python train.py --n_experts=64 --d_expert=48 --normalize_top_k=true --n_head=4 --optimizer="muon_hyperball" --lr=0.00761 --weight_decay=0.0 --lr_head=0.00709 --schedule="wsd" --seq_len=256
Below are experts of layer 6 (counted from 0) of a mixture-of-experts language model. Rows are named router (the router's row for the expert), up (a neuron's input weights, with its number) and show model dimensions 0-255. Each number is 50 + 12 x the weight over its row's rms, rounded and kept within 0 to 99.
Before each expert's rows: "comes after" lists some tokens at least twice as common just before its tokens as in all text. This comes from a sample of Wikipedia text that the model never trained on. Tokens count by the router's weight.

# expert 17
comes after: "\n", "-", " ", " —", ";", " 2"
router:29 81 82 49 65 48 37 62 47 53 48 48 36 35 47 56 50 52 38 60 27 51 48 34 55 37 56 55 29 65 49 61 54 33 59 60 35 59 48 52 41 57 70 49 63 39 66 41 44 53 49 74 49 80 41 43 52 42 45 19 70 35 54 32 32 31 58 58 56 43 61 41 36 48 52 52 54 69 35 59 74 60 48 69 55 55 35 40 72 59 67 26 52 39 42 36 48 76 46 71 48 53 41 44 52 34 46 52 46 52 51 57 56 59 49 68 45 27 43 46 36 45 35 53 55 56 36 35 44 61 64 54 30 50 47 57 65 43 52 55 63 46 57 51 45 37 59 46 62 54 45 48 65 45 45 44 70 56 56 47 22 59 26 64 38 45 73 33 56 37 55 53 50 27 50 33 57 58 43 28 61 40 50 42 42 53 42 35 47 74 48 69 44 66 54 29 63 37 56 33 58 71 68 47 56 64 52 44 74 78 38 41 51 39 71 47 40 49 58 47 37 46 39 52 38 49 48 43 38 44 53 46 43 42 71 43 69 39 44 51 35 25 50 53 39 56 40 51 57 47 45 64 50 59 43 35
up0:29 58 67 46 29 50 41 37 61 66 56 57 47 51 45 40 53 53 49 40 58 45 60 47 56 51 34 64 41 66 53 40 69 55 65 75 24 40 56 67 42 45 46 47 43 44 40 26 32 61 52 64 59 56 42 47 36 57 42 36 37 32 68 59 39 55 48 66 43 30 44 52 36 51 36 55 40 58 70 53 46 55 50 49 65 52 35 56 67 83 54 54 33 49 38 22 25 66 36 63 64 33 44 49 65 45 65 38 46 59 46 50 44 57 54 45 66 39 58 40 45 32 41 47 61 57 59 47 45 63 53 62 57 35 41 45 54 46 45 55 58 38 56 43 61 34 72 48 52 52 50 38 66 48 57 38 42 54 49 61 53 62 43 53 43 56 56 57 35 43 43 45 65 32 46 46 33 55 55 50 54 47 29 43 54 61 38 14 47 38 58 42 69 47 69 43 47 62 75 21 70 62 61 64 57 69 60 76 32 73 36 52 63 60 63 47 60 57 63 57 69 64 35 48 39 44 32 37 56 63 48 41 39 66 51 46 68 47 47 47 32 23 79 45 59 55 40 45 61 55 40 33 49 27 55 33

# expert 8
comes after: " |", " the", "|", ":", " The", "==="
router:50 61 39 78 30 40 39 44 55 45 48 57 59 55 17 77 47 59 51 34 51 52 48 65 57 67 49 69 37 77 42 43 59 48 67 46 58 31 53 49 51 62 47 53 68 52 54 45 46 41 46 42 60 57 43 27 61 29 55 44 65 61 59 63 56 32 43 42 51 55 46 47 38 32 51 41 65 50 51 48 67 42 37 52 35 37 50 71 64 31 50 46 57 45 45 30 51 74 49 37 65 65 57 34 73 57 27 52 56 57 61 43 53 47 58 55 49 65 35 38 64 38 25 47 67 36 39 51 63 35 52 46 58 55 43 42 42 46 48 62 68 42 28 46 49 71 36 54 30 46 39 56 54 32 58 22 64 65 48 44 43 37 28 62 84 64 55 28 59 52 50 53 56 46 67 56 44 39 63 43 69 47 45 38 39 44 75 44 53 53 55 69 48 65 74 39 43 43 72 56 54 54 35 28 39 61 32 42 63 55 20 36 62 51 50 48 49 51 38 60 53 60 17 44 44 42 38 37 34 43 61 48 63 50 42 48 54 50 51 58 42 48 49 50 62 42 51 50 37 49 62 59 50 25 49 32
up0:38 49 27 46 27 58 43 59 37 63 31 37 39 41 55 36 52 42 26 29 64 41 46 35 47 47 57 70 56 55 51 46 55 52 35 45 64 46 40 62 59 38 61 42 46 61 45 48 48 34 63 33 80 34 52 32 48 48 68 49 53 59 48 51 52 54 48 44 33 32 57 58 44 48 50 65 51 63 58 54 55 48 39 49 56 41 44 49 50 44 51 44 44 54 48 34 53 55 47 71 69 33 51 32 58 39 78 54 47 55 52 69 69 42 65 53 55 72 45 55 49 68 41 65 50 56 49 35 34 91 38 70 35 48 49 60 58 57 41 46 63 72 64 34 38 43 45 40 52 45 24 51 24 54 55 39 53 36 31 54 49 54 29 40 58 51 50 61 52 68 54 48 40 47 56 39 26 56 29 34 83 43 52 63 46 41 50 47 48 48 64 53 41 51 52 63 55 43 61 66 39 55 74 37 36 62 43 47 34 68 52 39 60 23 52 40 58 61 54 46 45 56 38 59 31 50 48 34 32 73 42 51 47 53 44 44 49 25 39 69 57 62 73 52 49 52 62 44 28 72 45 43 75 43 76 41

# expert 41
comes after: "|", ".", " at", "-", " by", " to"
router:39 58 49 39 43 46 34 40 55 43 37 69 61 59 37 63 43 28 54 43 47 55 73 47 69 60 49 59 30 77 43 68 49 54 59 56 19 38 61 54 52 47 65 44 53 37 58 39 67 29 34 29 44 57 37 58 60 49 46 63 68 38 67 26 35 47 83 44 47 55 46 43 40 30 57 27 51 51 56 38 68 52 38 48 31 38 34 59 61 51 79 57 68 37 47 49 52 70 63 59 42 56 52 43 50 48 38 27 66 40 46 61 53 38 51 47 49 66 48 75 56 63 29 44 57 42 45 36 43 44 61 59 45 47 61 47 58 65 39 67 54 29 46 42 45 46 71 56 43 21 53 47 62 40 57 39 54 63 34 72 40 56 43 58 49 67 55 45 55 45 41 39 50 57 49 25 54 39 59 56 70 52 51 49 41 67 44 49 44 46 34 67 49 70 29 63 48 47 68 55 78 51 47 46 46 48 60 50 32 67 42 60 54 52 58 52 52 45 50 59 34 46 44 63 31 48 53 49 35 40 77 24 38 75 63 56 40 52 67 57 29 38 35 52 34 49 51 65 44 46 36 46 49 61 47 36
up0:42 22 47 55 50 57 47 56 45 67 45 49 53 46 43 56 55 31 57 54 45 29 68 56 49 26 53 44 33 47 29 51 65 40 30 56 35 49 61 52 58 55 67 45 48 58 40 59 45 35 39 51 51 51 72 62 68 48 56 36 31 49 37 36 62 47 64 48 43 46 62 51 45 68 42 49 64 52 47 35 42 48 29 67 37 50 38 59 40 31 79 54 55 61 54 63 52 72 45 53 53 36 64 12 41 55 54 46 58 51 68 61 60 57 54 50 45 62 29 36 46 48 37 36 51 52 54 48 47 48 51 57 47 48 53 45 31 45 44 40 29 50 52 29 50 70 65 44 70 42 60 45 61 55 66 59 47 41 41 35 57 34 71 66 50 49 62 45 49 48 44 66 66 36 41 40 41 59 55 37 60 62 61 58 42 70 34 33 72 39 55 43 41 55 49 51 59 44 46 61 58 58 33 50 56 32 45 45 54 74 54 39 65 60 61 71 47 42 53 54 54 42 48 47 58 70 22 55 28 17 65 53 50 54 55 44 75 50 67 48 59 26 75 52 39 68 45 65 68 30 40 43 19 43 40 22

# expert 33
comes after: ",", ":", " ", " by", "|", " D"
router:49 39 30 64 45 39 52 53 60 56 31 52 36 50 40 54 54 43 38 21 47 53 55 49 56 78 54 49 57 56 43 58 57 55 60 52 37 48 64 56 60 69 48 52 42 41 58 48 52 63 44 36 43 58 43 45 55 54 43 48 68 48 55 44 47 65 78 34 72 36 69 39 62 36 71 45 33 48 59 60 66 61 30 50 65 34 52 67 71 39 49 36 70 33 49 58 41 42 63 55 37 31 57 63 50 59 34 63 57 58 43 73 74 55 30 70 52 53 50 57 42 53 31 73 67 55 39 58 49 31 47 51 44 26 52 49 43 70 30 55 44 24 74 59 74 38 58 42 51 44 39 54 53 39 37 40 68 62 37 53 58 48 42 58 49 72 43 42 51 50 47 65 39 30 26 61 31 62 45 34 72 70 48 40 59 61 66 26 33 58 40 67 44 58 84 40 64 47 67 56 45 51 46 37 55 59 42 54 46 62 40 63 42 41 49 50 52 59 60 48 45 47 57 47 45 34 44 20 37 47 54 49 49 49 54 49 49 57 72 54 38 31 29 50 42 70 51 61 51 50 66 58 40 29 52 41
up2:62 24 55 63 38 34 36 55 50 59 46 35 66 40 57 55 66 39 28 69 35 46 26 40 40 50 37 55 65 42 48 51 39 52 44 54 31 46 54 69 52 39 59 21 55 43 51 36 43 63 62 59 63 57 28 71 62 18 51 58 47 60 47 58 59 64 46 36 43 54 41 45 51 43 61 63 49 79 44 55 47 64 41 51 39 58 41 46 51 38 40 36 46 63 53 46 47 55 24 56 39 13 70 49 65 58 63 48 52 50 55 56 49 43 58 50 59 58 43 39 50 61 50 54 58 57 47 56 21 71 49 34 56 51 40 56 55 47 62 45 45 34 56 38 46 35 44 55 66 34 67 46 51 41 53 72 61 39 62 65 63 45 38 56 55 66 46 72 62 60 63 62 72 40 57 58 32 39 35 37 52 60 53 66 30 81 43 58 39 54 78 44 43 32 31 51 45 47 41 59 60 52 34 41 78 46 54 33 42 49 43 44 51 63 77 42 47 55 63 31 40 56 71 70 59 57 56 41 55 43 63 34 56 43 45 50 58 48 40 56 53 37 75 73 33 57 57 42 50 40 62 46 41 38 40 61

# expert 3
comes after: " |", ":", ";", " 3", "/", " ("
router:48 61 61 52 53 47 36 69 58 48 37 35 72 50 48 70 40 37 29 45 52 59 59 43 46 56 60 68 40 47 41 58 48 57 73 59 46 32 76 50 53 44 59 49 51 50 71 38 54 51 48 33 49 53 59 14 60 43 65 45 73 55 63 35 51 46 49 24 35 40 54 46 54 55 34 34 36 23 44 54 65 59 51 49 43 45 52 75 58 47 47 42 50 50 61 45 74 55 43 56 49 41 22 46 54 75 54 69 46 42 44 51 46 54 50 70 45 39 36 44 55 72 44 53 61 55 51 49 51 43 49 57 64 62 59 39 65 48 40 42 55 23 50 70 30 45 48 27 35 53 30 47 67 21 67 27 55 74 39 50 44 47 46 63 47 68 50 32 68 32 63 28 48 63 58 51 60 49 58 21 71 49 42 52 50 46 62 22 42 47 46 47 42 72 74 49 61 41 64 63 48 37 68 33 44 67 34 54 63 60 58 59 77 58 42 27 40 41 56 42 34 45 51 59 52 39 44 40 51 44 53 75 59 45 62 45 59 48 52 56 44 54 52 46 43 65 45 48 49 34 59 62 35 41 51 45
up0:50 42 67 44 56 54 65 79 60 49 35 51 25 33 43 67 47 41 31 46 47 42 51 32 33 62 66 36 54 74 41 51 63 60 66 43 53 40 46 57 41 53 68 55 32 60 27 49 45 64 74 29 52 42 85 46 47 57 40 46 60 53 55 45 59 70 52 65 43 63 47 43 40 63 71 46 48 48 57 50 49 54 56 20 48 39 51 57 59 60 48 39 65 35 43 40 46 47 43 67 69 57 43 47 50 46 49 54 41 25 39 61 48 57 50 43 37 64 60 66 44 59 63 59 66 73 70 49 45 23 60 48 43 47 33 23 51 51 48 47 61 53 69 67 52 28 38 54 65 49 37 59 53 42 65 48 50 44 38 74 46 59 57 49 37 42 64 45 56 61 66 63 40 54 68 57 59 30 32 34 78 22 63 41 58 30 67 44 37 53 67 54 73 55 43 49 57 40 63 54 52 59 40 56 49 59 61 59 38 44 41 75 46 56 67 65 41 32 48 40 53 40 49 51 50 40 29 40 37 42 69 47 49 45 41 54 51 48 57 43 58 51 28 45 21 57 41 47 37 33 45 28 60 41 55 43

# expert 6
comes after: " |", ".", ";", "==", " ==", " he"
router:34 45 66 58 49 44 40 37 65 53 46 66 45 41 42 45 51 49 44 53 38 30 59 53 60 45 37 57 53 48 39 37 41 28 71 45 23 54 46 44 65 46 61 52 58 33 62 45 38 47 43 57 43 71 35 49 63 47 61 45 39 52 49 55 56 41 51 53 40 51 50 57 57 44 62 38 44 22 54 36 46 57 40 70 44 30 73 52 58 53 48 40 55 45 43 27 79 53 62 58 54 51 41 46 57 76 53 46 47 50 44 59 44 48 61 79 63 30 29 76 55 41 42 48 61 18 54 39 35 37 70 63 42 36 49 61 39 60 50 42 51 47 63 38 44 73 50 26 81 45 47 37 46 50 40 45 73 60 56 55 58 76 43 49 63 62 32 43 62 38 65 42 42 41 42 64 37 48 29 30 69 44 24 63 37 57 50 36 62 52 51 54 54 48 56 44 67 48 55 41 68 54 56 41 42 63 42 43 46 84 30 56 65 34 63 52 43 38 46 55 61 47 76 34 48 57 31 37 42 38 79 47 54 31 50 48 56 36 52 39 50 39 68 54 62 63 46 68 62 48 50 67 41 37 46 45
up0:54 40 49 51 68 45 41 57 53 49 55 43 58 37 60 46 66 64 53 48 44 47 53 45 29 53 50 44 45 49 60 38 47 51 75 40 46 54 59 49 67 37 42 53 41 54 33 55 39 44 41 75 35 31 47 71 44 27 40 61 44 53 62 73 46 49 68 42 52 44 62 54 45 40 58 46 37 66 33 44 58 49 56 54 46 41 14 53 49 39 46 51 60 69 31 66 49 57 23 34 42 69 47 56 52 76 37 76 48 46 45 63 69 63 38 76 39 50 54 59 56 42 38 51 45 53 66 51 53 56 60 66 44 38 39 55 55 20 38 55 54 56 81 38 45 43 55 49 38 46 53 38 51 39 38 54 38 60 58 57 62 42 64 45 56 47 45 44 38 62 43 64 23 47 40 45 40 33 36 35 71 47 56 53 87 29 37 44 54 57 41 47 70 44 43 55 51 75 36 65 69 56 41 45 35 61 51 58 44 51 39 70 80 65 61 56 18 49 54 41 59 38 43 58 57 59 39 62 64 33 33 54 28 37 72 49 65 48 60 39 58 51 50 51 61 55 69 65 43 75 53 52 54 46 58 33